Weights of a small mixture-of-experts language model, trained from scratch on English Wikipedia.
Experts: 48 experts in each of 8 layers, 256 SwiGLU neurons an expert, 2 picks a token, a softmax router.
Training: a variant of Adam for the experts, 598M tokens, 3484 steps.
Below are experts of layer 6 (counted from 0) of a mixture-of-experts language model. Rows are named router (the router's row for the expert), gate (a neuron's input weights, with its number), up (a neuron's input weights, with its number) and show model dimensions 0-191. Each number is 128 + 32 x the weight over its row's rms, rounded and kept within 0 to 255. Numbers have three digits each.
Before each expert's rows: a language model's description of what the expert responds to. This comes from a sample of Wikipedia text that the model never trained on.

# expert 12
Description: Structural tokens in infobox lists: line-start dashes, in after Location, months in dates, coordinate marks, and of, the.
router:135113126124091106127127079106154120141135140093107053147166169111128187167097074153165160160129085128117091115090081155122151119075153112071028122135124080131166083115113132173077152194132153188162145063068143141117136076116142153148096134107149152104113119104192124133130159174141139188056138137146153153111096140079148092055156168132133088123120157066147155073120079196095122188119084183134146173153142166171164153113093177107161155145075139076132128114064145161103118178109105182165106118113083093112159136146131163155143166132148099083148170143139151138129122120133156098
gate1:098107117127151102138063092147090184126114190150118180167069113133131108149132110141095141157093105137107163113186110135096159022103124131104159175164107130141152126125119188051109110111133097094121088201069121137173129156101100132076149173087087162134112127188137092163108096136108135090150085129124193121098163178114140153168144099199111134166144119184121137142159128112060188121136126154131196103150188218139117111122141089112177102143115072140106143135093075129165138147136135087133196122105089119142103171159194121149109126141123164173126127140120100124135131128130130109
up1:092102170156113156127100191116148055080155088122077133094129096116133138116127140139082123098107155093220111118142085112094089156129120104062113076134130106130136127060151126124105189163164117090121147058098079092111218143054099086113106127115101154088132106164180042139107116112201103132145249164171116122123144150085148159072108124100168130146131124127145066118107139135097105172101107123101065139145139165117130158137108172101174089215143076115097135118111084153102171106174183088152103112183078073118125132171130170121124143099182149107125190129139082103111117120142159131
gate2:143133074204115113142097139096093180124074125138095053185106175097105169114120123172163128135157149128149155161138137195175191123137077163128122141202161142156115073184085159128143131127182133104149142108124153166059128141155119196158167141158143087181072156141063157096122144145058145138123106156182166153131124102131125156078055137070131093123108154133167170143176159136110063140127076083132111102132132136132111085132114036142098142133096079149100198113108144153180030125130108088127178102133153135099139069139128136135115106134141147137147090115133121087103102168123076110
up2:112118141072154112152127123132141136183115081162144143134112117214119145120118143113133110140075093202127143179107135077120155151154112097118116169167089121179065123185133112175101165137183145153103111080092111145152131108145217122124117176141061150126094120180128123139063228101146108125104112130137105109153156083128115150139176110123175122121156100152112152110138124088110131139093163086098142047137124121170119079038135125164063084093128139142105114113078091168144121123120188077184151121120125128121157095122093128167113179098086112127137104110170137128208211104020078142
gate3:135153086139204071159153154084127108088105122158107149125124094106174141160166107128099111116154099134113152105116101157160138063118156142164128135156085119147079111201068161091192128122135167194133106151137109084142123132168105117132114132077125105106133156133128141136176162091082127121173137097139031079156152134134108130146188151141148138176140158114137077065086223157095086088203067111171131115162149157129102147155115171100075166112117095101150130135094120117127182119170108124106176146121117187165110091148138157116133071139129087122174066114108126120120084083151086129
up3:110127038111156032116165132154136109046135118112118158135115068094155138117171067112073116153137115051110157124140137131125145134172140112110101076141093180164139175149128105099171126141116146180150149182131108113131131097160150096124098108104128116095101119076132092177146088144103179098118115091111105093149213147162134042144136168124102098132143152093093126105057108160185105090204091138140135158133129168143149077219083120090185180154140146142137125147095149051133114072130098087094133144175119216089162068177073117097119130132111161136095099066175140080110121149184103184
gate4:087135185174092156135039162110120163100150082152117138115059109156140148141123160102148088101160106136147103099136138115129139168138108137140144104154073107159108089122150164148083084141167146119034122109119169188167157200100121116125131139128156148111112124186148121119108107068122085126120130081203117141148138097144197118131089096175094119079120078198086127109186082129099159072056140060154167128072133154145178096141151123084143118122144170149127106095057107092120157131135099117141160103167159102162168190132145158159157163140116127115148103135164071096093123109099107255
up4:099065102093074179141169107146137164198133142155142155151128141161131152137080136068165160146123146072081128137128169121065091134150109101169169127120126142123156138153191119055067054067111112104110152069078070174176210116127087114150140129127086103148112130134199131139134161085137059113123148155127117129144145160158157108102088101101132165101090078144136171117188142104199075124093118107149090158112094162124167143175102117150120180185106134169105158117138088084110168083102123107103140140114135036212153112108131138180115131121146185108150137071118085154096185114123116166
gate5:147102178094118112179194129147126077061111165129097165109115085131140122121155155145145106179152099094134100091158127079086130167100139118164160128073142110183149126166093168099194109114038119051117142136101137114125138101131043095122156099154105089166101124163101158149152151166095126132194145153141089139082143120119127151095212121131061153088128149174083127142058153156115136143141123112136116122137164117096141129144098176162136067149149152119163051078132171115099095131180153155164127122106150138137125103144135144135091159034160140128156193108101110093105127122105134136
up5:109181105142165141139104158115101142160101108113121120090133137080112111165065113100105105112144115155124144119092112144133113137156152146128093054106159066054157089096147102145106117130149164225163107135140099131168167152148161133100096161121133166125162160158133117063159136135094180140127133123088164103146085139134061113167078199159111065148077106133157088108125132116148079163126122110119148132099077188114115140120193163110154170152079112192103179152174159164155188118141099123157199131118093133136142143142135096098144114167136140107143112106137201080185142072177163107
gate6:136146070132161156111114125074112113189081153171135240097155124108113055121068143156119120105130179141117132103157107133105089129110155127112140144108172128142166149113110117118127181130176127105157095155154172139106099139158172138125158118183141148145075129116123116057164136139126132138104123147148089070144108143175151066107180136092081112147095101143096115154145120080196108087143105154172165168079075123110103057132157063080102090086147148116123167130255132098122154128118154137135106168171122154118174108104147129120091101176100139133139105134093133139113123117114146155
up6:085158103093167135095139135139179150134127120124146068145131103145172148148187103107096109100145159111145140130110138125090133135097101165162122115133142130133133118077232143183142119075126132094087138117144153145107062105128114151147100090075114105129158064168132132119190108113107090131166136118119122162169156167141104164177148110108087183139138129118071159099156111098157089127058149097111172113142041056157098049089146141156186099138168192118161173176156094092166143150147082155111109194112135163102134245134142132132122132122127120124086132157148150134120097162113166134
gate7:138171151136063156112138141121099155170112136205117127087131110134126148066118185141125081072126110133115023179104124141116141167132097129095114138131107150181104153194183181110183161096131123090113175105130138116160140113139142166117118161108138169164152086148118156099130131092124061173161145219143154172132149135068129172116161120134107123105136150096185105105159117082139121121113164132048154123172191051148119122128175141151138114126173206127136121131165134138174123122162128096133135139175146102092136123126165067086117126147138133118083155145205129130120049149129184108
up7:106204134091178145091172137140192195118152090197146135156100165181113105078105104128124172117081080103144119112045161115050149090145139117123134111108121175150127113192139123088115175100082166142119162083134146078155128106144141200131102141088187144234106166128180147151103068127094099159162159104121146167139133165148118191144095135118117079134104105091131153090105134106137107124080151126121124142094094144166132104149155148127118124080151130187138112081143082155126134106121159136103122195229100087065149148116175071150105117122163162111120127081172094171155096123197102147
gate8:138084174141125155160132126100085132095169117180134119121106099083128133134129126131127151168115195129168177125134163167122099109169124186123148165093144138200153148101122104110187094089095100117076154079193112126128135126157134109154141157121144085133137089079149230073153167084173133152138118207193091153093140105136143146086124133123135142116079104082124097138149166148157140121106145099144154153127096110112136125164132119128093058090128168125129127110140090127152137139152105142173230121157112154098124151130173105141140156131073153151170098117161147173084050158115120164
up8:118079120100129042107162143100152132091178154113105131106134133099155124098116152104130120188136145117132097130104096132142124190104093138132131104096152117175142117115097137078112105058106122131150084100109141127088138083156131165132086162091155086094142099151118173161178177088139110155158115115161087162098139136067162129131097149154108159111070149125151109079152142186182127139069073125130115160123122119094169125143160128139064110103184132138130191093107101137114104117156131160103184116159099127088117174104181135150166130129154120104133145082160089144058135122135142131
gate9:169121101146156136129105159120089139118125145102099131080134156084160164106118135164087035207053120131124129108207143146040158149205179140107175106170103123143132164124119139106136083081076160113158160096110129165116230160088083109128150147154146108135150153139149191069151140149159151111157146117169149163104128163114151166074135138099148101142187083185142112178093148131136087121119071155118129100125147162084126201086088130121166079159080085162155124137169182188097124119134083090082104093090101169136162048163195127125142181064142077130146135135125141152117038121126140103
up9:134124123090143103106114092146131084039114118138178129081131120097136134128207091091119129123189129112134175168171127089179159131113125116115115123138119094135111161109071099157117111150112104171110131209116055156122084158194098101138089096101194117125078116110152183131063124134112161124116097129175076119054171056151147125136061095177127146134124126190093122117109131142201072109163183131131121140104144152112153133159160118121063117141153097152124155235224138102173156128100172117085149144135123124160132145105153149127161119065160134137146077118143164137136129120146113156
gate10:108128156090083148131116145148125128132057150090135104209159117099125137132102132128167112122106142085175110154095090091154111133161085096121122107195149116133125155164098158038093125161069173148160192161138100170103088137157097127113133156188152166163102170081163121121104143148119130123129184134149149105166117208103213134114150086106094147086095167131169110151103140108054121115094114100143152125122140147179125163162127123115089136107083098063148093126124138149161120172052080124139127101164128106111126172157116151141112111095160165135122133125126075117147117151145166155
up10:091087079077134117079113151115167121132098146153124176113151114129182208091155136160136109120162139119178080129144134103105117120152115157068119181132188118124084139154139127129156141100053161125142097116138121140193121123099069097115153167115126064106102141129092152152121164147112118105115100096100135122165127153117166182145139089134157124085116091157108185125079133107120054123126157107121132122085118128161109121125032150122144113130126162109155106092132124135137144191151157129140145153072025126125175121140121137098125174175129212136123127057088118090145100142188132092
gate11:119103108162143173186137138107087123148089125190110142122131140163137058121109150108082118103108109165056192099112081098127098109119060163133127148186101131137101102106136145103169207093120150141127129088113172132091117141126081102123107155135192128129146141139050138110110139145133000088182143064131111060076107159110125117188206062133179107131134162090187067137116110113171052149152137119123106122206152153131136171170113098151152175147145134165132163079047137114092165114147134132174140167190103131095118143168178124140105122107107132185150143147187127139137170107128100147
up11:166156136137111140119110108093119153127138076158170096149139069113140137093129133113145132195181160094128117137139181121119128083111157097185147116139139162145114136178096157148126113096191119127123090167157138192184086170099114151108132110175096122061061173101144130176120090114108134142137143138113108145209085106120108134134121173156029162089181161153083192090173155136117193124143083092139125103132126126093156102178113191141091090144070126080164065155134163165156153080161143119115159075087155154123151101129113113105107040124159100123089094059043106169122120157150115043

# expert 37
Description: Determiners and quantifying adjectives after prepositions, such as other, various, local, many, several, some, the, in running prose.
router:163181134150163161089127094088126126144133136093102179091101096145209185148132174130171081125109125099193101116172047130125117221155137121151166061111168104099137169150200075118103115124122100071098146127108121114189105156140108082180169193122142175111131104167114116116147122066146143133147094106123128113180101140143100144157124091140127133093092065138111063113129104083170118090113155083111103147140101115107123122110150142128119104161135119110163157100180162110125083125150128113115186095146138155150103172097159150150172087130115081105101107157111188106116118082132136140
gate1:169131125167059167119102112172090123147171135146089099161129091175122141142166130171153149158134081125160083120152150108104084166171177086152125074174178125127187166106131152082093116118162078115149201092140127158159174117112137115099135145075114070147084101114101122140122129097186111132101129146159176166147090106115061086069101118048146111089103152112142071129129104194105113124153166122097146109103119151171120120111138099145159120149134148133130130138159120147167092124080094119138130165123130096161147128150086148147069176108145119160128070140164153132108058101090178107
up1:141139130218139126121099163049135140143103126168101089114098152127112089102121134148110198113062168106134098145137187169175080126088113141138132097106088130075128060190127133111063122143121136122142164154141118156115097160120124136136131125102134141136106097195171125120124123105124189108121124158141153156115133094114096179150098125178182136166133172130154159121134089117116137125086079085123184142062123170135136175088125091149094088122108138132173159128134124176137129112085111146150118117154116088145138111152100139092142097123145133115114091103117124179109202099133157160
gate2:148061135119152172120164146122157068132128090138146119104121139108136116139133149147061182088091047120110123166167154161137117136138095176116119127101159208122083132067105155087146169161106175123153117121107167184156128111129100149112137125074130150077188139145128160090149147128174143172126135145141099105151135192134143151158156076095158117082134074107176060124122125131171115139163059175124151119136187119070117136119136112165200127198121143066153160115147128168104176210125122145170121164103189166105085139149119108069094136099091144124083159167048081089114157148074098113
up2:106116135094134130160027140162144109115128125119133127159102163056094097132180112115117168124141076054141134143129133074197125081131218113111154145130164092186091125123107133069092110116121129098174146179144091170122146123144189135107106099159145138100140118080062147152188157163051187106158099114127128092183106108157215129098111137116000168080106183135105045171119138146149144158171088117151104164156125131096103140121107107146101127129111181140101133125159121108192129149103119083130110062082112145095089112119081131091161147111116110161101123182172064109131052168126146102
gate3:141151142075134124084221070123146071157143072157149157079173094147158130059123101103086124059162152127103139114123151090100097141104114109125074111123099146080129103150111117186153170109140124108143075085120156134136193179134162179149118081138127190190125181142109143113112105128117117151072129137075101121106178129138154132151151150112144109116106170143096129145144133138093152148138144114136203147137100125218136091166109147115061134108102124134148174150083148104103177161096126146176045113074127123141179112112113147122130112136106197136145099100120109112174129089144102163
up3:165115129123129152126213119065146071161168106103156155114194111126138157150066109155130127047135172106080122134116143090092156191071107155182101082083088136100144083093124116140160190136128136102149025098129133127154131156171188116129138117139123203180127127129167101111143128107111154115097123206137125084083121098180172118110201116166154092096088186146129099128121137134145151136157112117083131150150162165129191136178090159153130161122127122142141157160130142131166087136063110123144125085104137088146163145152112139151112078144089179115113158146121131132177103096088106129
gate4:168109153088108160098112184158143130064082104204097110105168154140127084150083135158177110128098160094159168104154129135179195120107120172109100146115136188132086149127087159120147145154126112108085122149111147169135084130110195171121146132153118156181100202116104170135096074193160157169155147153157096109096152153041139111095179093089133126088142174146163106133127117067159150133142102111115127093112111066143123133096125143162157083062098144113118153149135175125155123097088179100183145117185132102089119139181119171196127161117148105124124176123156091076121162102185115144
up4:128143094117124164149134146147078195079086094164130141134131137114105116189116114138145211142117143086135116071102146149139061119107092173122162140171116127100092091155052178133118148164151145124160109106162143130118123070129110138105159125180161185133098128162111134147085073198109127084104143098096128103085136165110114109159162141077148136151103097110132172128135171194158231121158074136143078085144120176160159093099167112125069093064041124161156173127171134150105167171160107184164103114045156136137140128160092114105101167090106147146145188132142120101112076125118109150
gate5:109109103114076088150137147143078227114155145164155147143108119125128115073154083189141151182195102133125164102086133151134153105074130110137162159174111126138172111139126139114092102128040174137159147140164119119107134110090092121138112149174097126133119100126123129133160174196110127150019085145077086091194123078138116149103146101131062136104169153165066094143140169132120200131119149165145187132106098208120153187100144102107101062141110120171137097104139203158123048163175090141190158141079119139144187108139164161132143150105117105139132151199181130083140138137129154101
up5:230085112147149157124069125113147146156131126128086140099130171129151175125065182142114139096128092099142040165146101104131084171136147126150157168130130116150169126164118130086000169145151104128065067118145148126137103137203158154143105074095104113116137119157181151095161111164172162058182142111085073069136088162150089127164124122141049142089142129143104121088157051104118168133198118147136109122124104161142155110119123129125144163120109119150138167115183077106136094064078128133164143052087065131123095180094165140101149109175138077156148110150106191124134135137116127190
gate6:055106110177137167087098098181136151070194124087109093163133119134153125152138117177104151120118105108084155139114145129135111109118125139131231084122148075099137145123116110122066169099133178157137112102117128097142100139115132146144110099133061184120126105108080081137169186163084152150166158152146168101075052145118162078098154115096131141175119085158193141159120143178178098151209080178138148176138074085105153184127132114107175125090121113159110078138113038133165164108123110112105069083135107127149151122178123176114120147129139142154151085115094114107143088087141136110
up6:142151154083124172143122130146104108113134112212119130103081091151168142115159132093119192095102103176094187166106123109041099136145134154109109160130108099166121079126161106157115126137140157099097031084122162128108223111120137201148131101154081097184185165110181122099104122154150116136101100153078080144144135110168118084130139165167058148085152174091151066124141111096137157136095135158094145099126113136150177121154132121118136116139070106105111108125124143182112156193188141133143121173078101142175116127102124149109092150107132113124148135203199109107210188159120135194
gate7:154118146198114136087064156128166163089128167132084079163105115144137155114117169175108181159077149206079087175139123103118123151152130119114124107140170094124145134159106068165118097133133150110212048120176133185153134076111156163128087113122095166124144135120097125120200154144200188111152149131176194174173099128110062093162102126155154119085089157170122160125111166167149117133146067152072091112122122151110200126148161109140160070178085110113120144165074140141105101152173140152164087110030146075110164185140115102098160197106150113149127107121169085133173114111136116086
up7:145127117050134163167132092095143118115159100155125184141058115137140136078162127199173086172139141122188056046122136130148094112176125080095114146147180069182113092116187116048150097121088101178124155107090079097108147167124171105109128144103144108136107129060158079174116112083089073142097127204157091087184162112159163112143110144110164143150136102116171108132119146144091127120151178160140139134123066111092093153100124119175126137102138133134119060188139123148070119119141119115122142127103092155144192087164126176148132169146093118132118096174148136117129069137114155164
gate8:101194172106120101164137108132118114121130124099122085107110150117090151094134108100191170092123219132160151095134086112168173159149122077144123095088134145124122147092141139115140131117145142193097150123190100165120121101127146203121100124143155121106112109119114142138156141097122114138183098079110167179114109139110132141151110127124159074159076100172130186108115179115149095108106183067113128154065067073167090195115109111099124163114117145195067139124091179120091140186113113110142115138105145134119119146126156102151124079176122126154087108148147114142191100137187040145
up8:110140131197144099131148094088129158165125128113115135141118146147149124151156115113116175144147145063131103121127071083081192154150112138140152109130132078097173141136136093147135075094049120085172200157130161052083089155088160169134060182102120108196184192101161160150132184141122086128141117158169150102096148123164140090077164148055127130202193100174081123149175148152100125131181178142162169110152136113148152138096144173150118173079160107116100139132127104089137138173131140129131124142140146112179109144077138185118112138097119162115121058169090155180103064144141132148
gate9:180126112104095087155128125116078119162140154068104070142148208138098123130114117148131134125128148097042115151164167125103070083140145129116130111087178149092111123106140125113078198131135102181115170092175113136025099119158127147090160110140073126139142155140108098158123148138141094185099054100156170177169113196097147146142110131115100161147139085140123146155139100127204172121125188167161132094167184132179164154137146108174138136099128106126055114171082075149105108139169103159116108066120137103137104133165139129178127188135096149128156066128121145143122118139143146127
up9:148166180119138107105161105111129082139147117081129132110088135201144129092142146111145148100181107097138126084140113104103125143118127182131132160094134136134094109121183123150150107100079088141045137127129187124086167112089125142104075145117092141153112111114149123157127115137136137095108174050089087120144161183121140139104160128150091179106101120151129100100115120147118166093129119110104136151159048085114132103150105137114139150140169132176053166126119114092170133126127135153140155103131116174074119106152109130078095140105145177138174156080145105123073155151165132146
gate10:070123147102049154164075154135119202110088098182121182149105156159126143111120124090151091104133115169163135126140193145123144093159121162120125100178192102125103118126058186129098181135165153133063127076144134136116171161171065170109131100123141149102165148126149079163144060176152107127101124126137104135147123156114155126193073192218099075096080150068107152200113108094151142098115033119127113099139076163115154109115157118121137080140072138105107147119104119130151144115095174103163138056072121076132160126176100145097110095106159129103124142078101131151138190132178150079
up10:160135105181120139143158158156130090121116165098137127119151019108089083161106122074140150148105160085121144120106122140117086108187132089119150124125097115169105190142127130192121100155156126123153128134157158133116119104126104098139103187173083100151090112144117154115141188098193142127158165193144160173153139105087095121203118128116190129115144133122140098039161123170081208106109166118181143145142141128104176124173108115183084140109145164150118114109137108159095091125209111167141098128119184114129156105118035158173231108050063091104141172124135124118142148116134106155
gate11:113113074115138088145117117132076184146084122096133113138147125175081112075122093110113181090139148128123108147150171120101099136112147163132070114092174149101129124130116110177132132152164131139156113128116158125105250118164139109135144140127184089112121094122222109126149142139188102152129132127158140091119132149159109126091156137133169090133169124139156124076152101109082063184132141206136178051089182109117112106166152103115185182082130147165126138192136132143139093132128085141148123149144106057137140135146115039141040166173112117090132109117116186183209122118164084140
up11:082079108145115141113136158200132134143097107133149107142142169117078111097105106121137139160168128146128144159129206177146103103117118166135056164148137166115093153118090196169130117217199142121131133191134156125110172122104156124122154087094167093102112104093160102157138137121164075130125111096109129084108171135105145107075139184103141121107073115115174126139148108193167059148114122164132135064122137109132145085138113105055185141082146160157153095166127131119098083140088100118120175165120126086115131147195189113103084199136134174171131129109100120119172136140105043127

# expert 47
Description: Colons after field labels in infobox-style lists and keys, like UNII:, Theme:, Built:, Color key:; also semicolons, dashes, table pipes.
router:125129126146165134125120150106117103150084154097226181149110120094105154092143190059185078152125093113110100158128066080210154154131121093114146121166166108077105124091166121109135128153123141122120104139098097078220115164142094098170127172138206140109155132147136153163170127126128140095141158114114102133126092119137118118171139072104132108106122103146149165122118111077167110157138147096099094123158104132078132102170155041123148103154193063133183118101130079109101113139155117137081138171111154133103097107123094116128183102148091099168128146132129124143115187137106065170
gate1:138152097087148114093095079085165154155138116125163091134101150089134156128098140071135171167140124091102078117125068148152151140164114151116151137163135148178169125136165198093097138123104088105140149065103094086092170167088157128123135104093130124091119104181089134177160131152101170130152176124117112148171155109142156128089167167154132166132078155000184116149148163091119053100093107120171150141105137118188142120101124183172142204138091102082136149080134183092172142181137162150115156128122153165090113089144132154175076141145067094098099112067080149136155120089164110097
up1:086115138124110158123093108123157089089109135160117124111092136140161106137123141093142115146102111155072085171175137166183127115149059131159136123149175130085062156154082123128114234149203157175128124119105130200124096145139131125165089149062148105080107079176112177138110157131109099125142150072097147095126151110112066123105178106070082135139127163057100111126158097105129105095125039124092133093152159100110120122107114149114114174140138133137164144107077135196143111148176143089152148120157142077080122127162072164124131158134113136148126095045143188108123110155101135118
gate2:149115092123113115086131153101104125145140166127151179130136111154148217077117108064130110098157159185093121097120111095124082072178134153151128129113078100116107135188121093129139165127157087135117108128114091169164174151108158096166162084222113059205100141119094126086118169131158061102121136108107074101111109103118251137160086120095123155122182109127151179179088143091115119111164117074177088114102126152110120113099077143066087135107167183117114139167126126129125112145133113108132138119120114130156164130114136113106138126157174186136105125096149167115122135131125146174
up2:103104108102099081087144156106132104110133203081163193141113171127126204111071121075115082105150158156135106127140127050134105121170116174196135140104133107117124140152134108101151158126200112159125143111148081121174189139109162105151138107222120033220099122093066115084141189143122088094107168138091052074072093126114212122122140072111125181112137092118132177145145128137149116123130109083162112120157096191081140093083094082081101154107177144173128107157147107103158128109133107114108145076102130100154145095168140122097190118135151164157121097072159157115125129117155149145
gate3:107110160088119060156188094180133119152177108122125127137120144117107133104104131145142138111101136094115144176152120161143169144182166121172141123144078172110176155126094179132133128087062147173163103139142133131073051135069133131090117105151144135163069123143081091110132179130075131137085139079106186126122133118164171134132107113126121147115133130175100118143179115160145140122204105130140150144177178035097094166117112084194087140124120139134126151139127136106130140118110127115109121129115145200172094091106136030177035129083143135145121069116129117192174081116128139107
up3:102217140191115177131094137111107177127099169170135142110044132144121154093178158174121147147104098159080104111026108111112116063113127092081135143096114119131097134139138130147103095168111118084171115148162105189179183173160103155117164199143135129109111180145199164098107121102127077147160085150141160147185120115073110186171169171130140154144130120129151141141102147142129125111122137077128110079080134159147128179127214191111128105122131171054127115088098108153120124123142126053095100149118131118107150146152171163142109130180237127117123159119103103064137160153130127119
gate4:160234126114109063132112139132118081096126127048113140122144143142090151102138126172145167125109128167106140142156114162125099128170177197088144150152153105110097137156115119167160078144160072078134177149169113161150170090135147095120101059094144116107139140054155140046117149113145112110088134116140067082110126085128143100131098134142129130142135036131159113145076127083142108148162119095106087164117134055101204096116141129097124255112131116137150054158188126128201051150113135120145128182144146055161136106178135134123108151120122146154149120087165116079131084078102122119
up4:116158137144111109100121155167146106074138121073125099124182163144016150068117126117171161173117128105131127124139162126148085121156106167140136100168167141141087105145091134151157101086150124081113172122184137113156162105124118132124087045106141162115157178043152080076128163081124081110145148118081095111121081108091103086135105142152130143138116127126201131093136110135142134189146096101116094121142139146083158097127168112128155231152139109140145055130157053137160121139089118123142132164134137099126110114183045079126093222120125140117077112109182106123122132109103093106
gate5:152142103159201147131154082186146101108180134094115148129121146064183141165116114088144107090124164101057116154181123164154119108107099093135133124104059115161134152159099104125166179165129166134149145087152082165108116114134130100126096146149142158104153136147127177132149147177150194140122129099144105139053125101129131120143085112135136135154148127132165103117126137086171133129139106145108093150112184149103179130186068108109103133149102097095070104135067117155132161208129158151165109098160112120134159105152127134113061221108089140175149086139148123148169135109155098129
up5:110192141094151110089128078093096150167178129126140083082164152116138173090111106112087137147112082108156129192128071144126152155088112088112138126142118155147099169147152159061142101155137150170106048069155183142098138121090078086137160080102150111140184063146126130124095067138142085094116078081154171241056094129138148165127079146134093107088150159152127176152098079056163150094150184124132123149185118062124134100121125156206150134107138117154092090110084166099177124150097128111154054189137162189118122172112160226168115147074145106116129134182073096129194135181135144141
gate6:134153110066040122119102117131133095145136125117160161115156176187084101173152133148103155127172108204096140153173099165075174121120081174114118132127117158127078136176108169173114114144103135141106129133149192099146180137131166113160148086185121059094099077087097109150055132063143147095073085143127181111139103178149171160105155142122164115108102114160145183134097102104109130089141245132165152130138159044174066129168093117097099110095131110121170086130163104143140143145099140158113124146135153128105143077116182088183120078130123135158135115105115111104159164155114071119
up6:081149110160090095148116140082177133173133146161119130102161180168142123113096120159158117101092118141131158202179108157118132147157090128109117122110196111117086138102096159199136142122117110191094150061200154092188117116139176128090126142162106101161145028139123088112123169110118152117117099105101200100066091132138115082142199179138132141199090132108079166131097141113070099103167200103075125096146115102080123150141130148099062095105117123186102128163146091115121122142137183138116111168155142125131186118094143104142162115131087125126138082113182123135124109167147166091
gate7:122076101085101160140107166124088198142176179095165156142077148092163171078133139210115120174128144187135107077143098130126113100095088146112137171084175079135166116112132226143088136162106116062110117070095155113133142168144150147135184097112079133094121130092077147145162139092114105134106093140144158124103125085066110157099091165158100159154124174094194134119095167131136095140106113096182139134130136129104104103133117129122142167087124159157144133127135132075115144148076109160141114079112125079136063121145130105150138184129217106168130114136129241136106093120124183146
up7:139179132145156104093127124174137121124061089110142142118131126180165180146070118117141152092142164129127192110198126124139093105145117141193144115147098150118103152127136139119155200088160123154156174172144106079165129094147146150136134123125163117111074059152092094062114120127112119128155161096117127137104142138151146081096098136132103103107111088153108130092147095178136094136100133103105117170083077120152112138148087124109119157121160092118105120136110065136108080114171157155054075105138133130102177182154124137137157059172070156131164122109128096135140152107069128113
gate8:146092087111149134084140129141133119155136114156151126122107188140112106175120101145110163121042164158123173158135199127091143128109083151139136074068200161112164128128128145067194102134144153149093092112137156155128079143131154127145083114112120110116122183112081123071147210141106150127172163153162129112117132106118096115131144122173157137123156143057125126216136203157094130127150121202109089147116143123139102110048121112157127078112177129104138156235171123142149164143145105142178165128119153146126096124151167104117123149125184129106148111160144129091121132149110168129
up8:057066129107167144101071168142171117108159064144153100132173042086180142132202115115162083085133095151134157110108156195072178036152175150174154083109149089089154141149159109169131131117150123143111059117136102106098112138168153143124132111170107126110111104128088173081141139104129177084155127113109121128108111129098126157176145091156087178100198127101107166150060133061152126176185135112101147184131050148165172091115070099238174096130135118130161138159165127105142192170152112173123094131207137105135109111080133152100125152108201178092182120128150120140135153188114175169
gate9:128152108082135104087116077067130178137111158120124156114126170128078201038170120061130115063114152134127144144123121096159160107184114188172128105078172151069143130148135081209148109141099052177104121122144074133135172115094133104113122084131139099190105082249142110130087059170142120045126127207150105112149098159121226095121103126142144115148117152096121161189069143142123137105157178142120145114099088096129067145097092117110169103125149134149173128098126119170167153160171137151117081186106134203123207125098154083105142173107145130117131138085136145062105047148218155139
up9:148107161114093154124156182108128168057118068087101089217150171148118114115081120121173111101045108092140110162176146144144176119145139064127121096100165137145204156129101084146102128093080106169121144120154140158128099091097178109154143184168126186086209174116111104212099141225104184131107098140190191107154121160106070105154140176133145102149130101081112115124140199109114099137076116106117159105123114085092147116054169099113115141124091117129117175131150148159135142144079142107132149164126104124118118156085151105178169155088094108159051109129116126115036096065111140091
gate10:145133071083141130192152103130148076137135109142178141112131154138148097134131113150129149119142194132088114152147120072150134117164173176151104073110154157142169142170081165113137077141114123154141142150184183114164103127161074053117095091112138162102079138146096136103135109148144093085022126185114051101175132102140118110074148112127152071097099142109132127147068113136113124128190203131090140107138162124129143140142142140105111111136168133102116102132098110110087115119120164155162113113087085139150158082156181101102115122194113142161116100128140138125146135070133082170
up10:062209133085145142118179102163059138135105069178119192093139135084136095127109107147096138099159161150131116074099128129154186180144106101128123172120140126127120089128137172080163120166127131151135144141129119191114122132177121100099117106052139117151154131117123091113134136169161140104078162128160159148160137146155125131134055109100113172171138151096093126093152142101199111138162152137114142127186082100170061144118125129075154155173143151135078153192099126111106158086193127115139139194078139141153112163218077144141125153136167123103136203130098080135093133109137169187
gate11:109137162167150189152132127157134117053148110151115121075142144146092096158156066141147109133203183124101166043153142135093074112082133145100113014116161144088157124150099155112133102151072121128072180052155127190144127167146103177107135167058105113135071117124113146160114090148118124112113119159147173124124111100150087085135116119126092125145083113139146117129139197138114156100127102116104170140120144163106167111147104115130106143121107188124159102157085150143129174197178124161163148102153114146091155140134156127098113192132087132074148130168134142101119142104150067119
up11:150131121114112063113103129137149113153120124131121126133052100104208173076121116149119061120107127080190110112060066092140145149117148092146111110118112141128081189131110142149120099164123118145161145180092116107140037077151150094127101093160131163126147072122112135125090117104127145144159071120146155116087166106139133095125157144148107181130180056163075122126091100142124132156165108133110160115133138158109139099142185144110175155055120140136140125174097171111099183102090092137144137093100064101127192172155086124168129170094086085206101119180144149115079155188100192122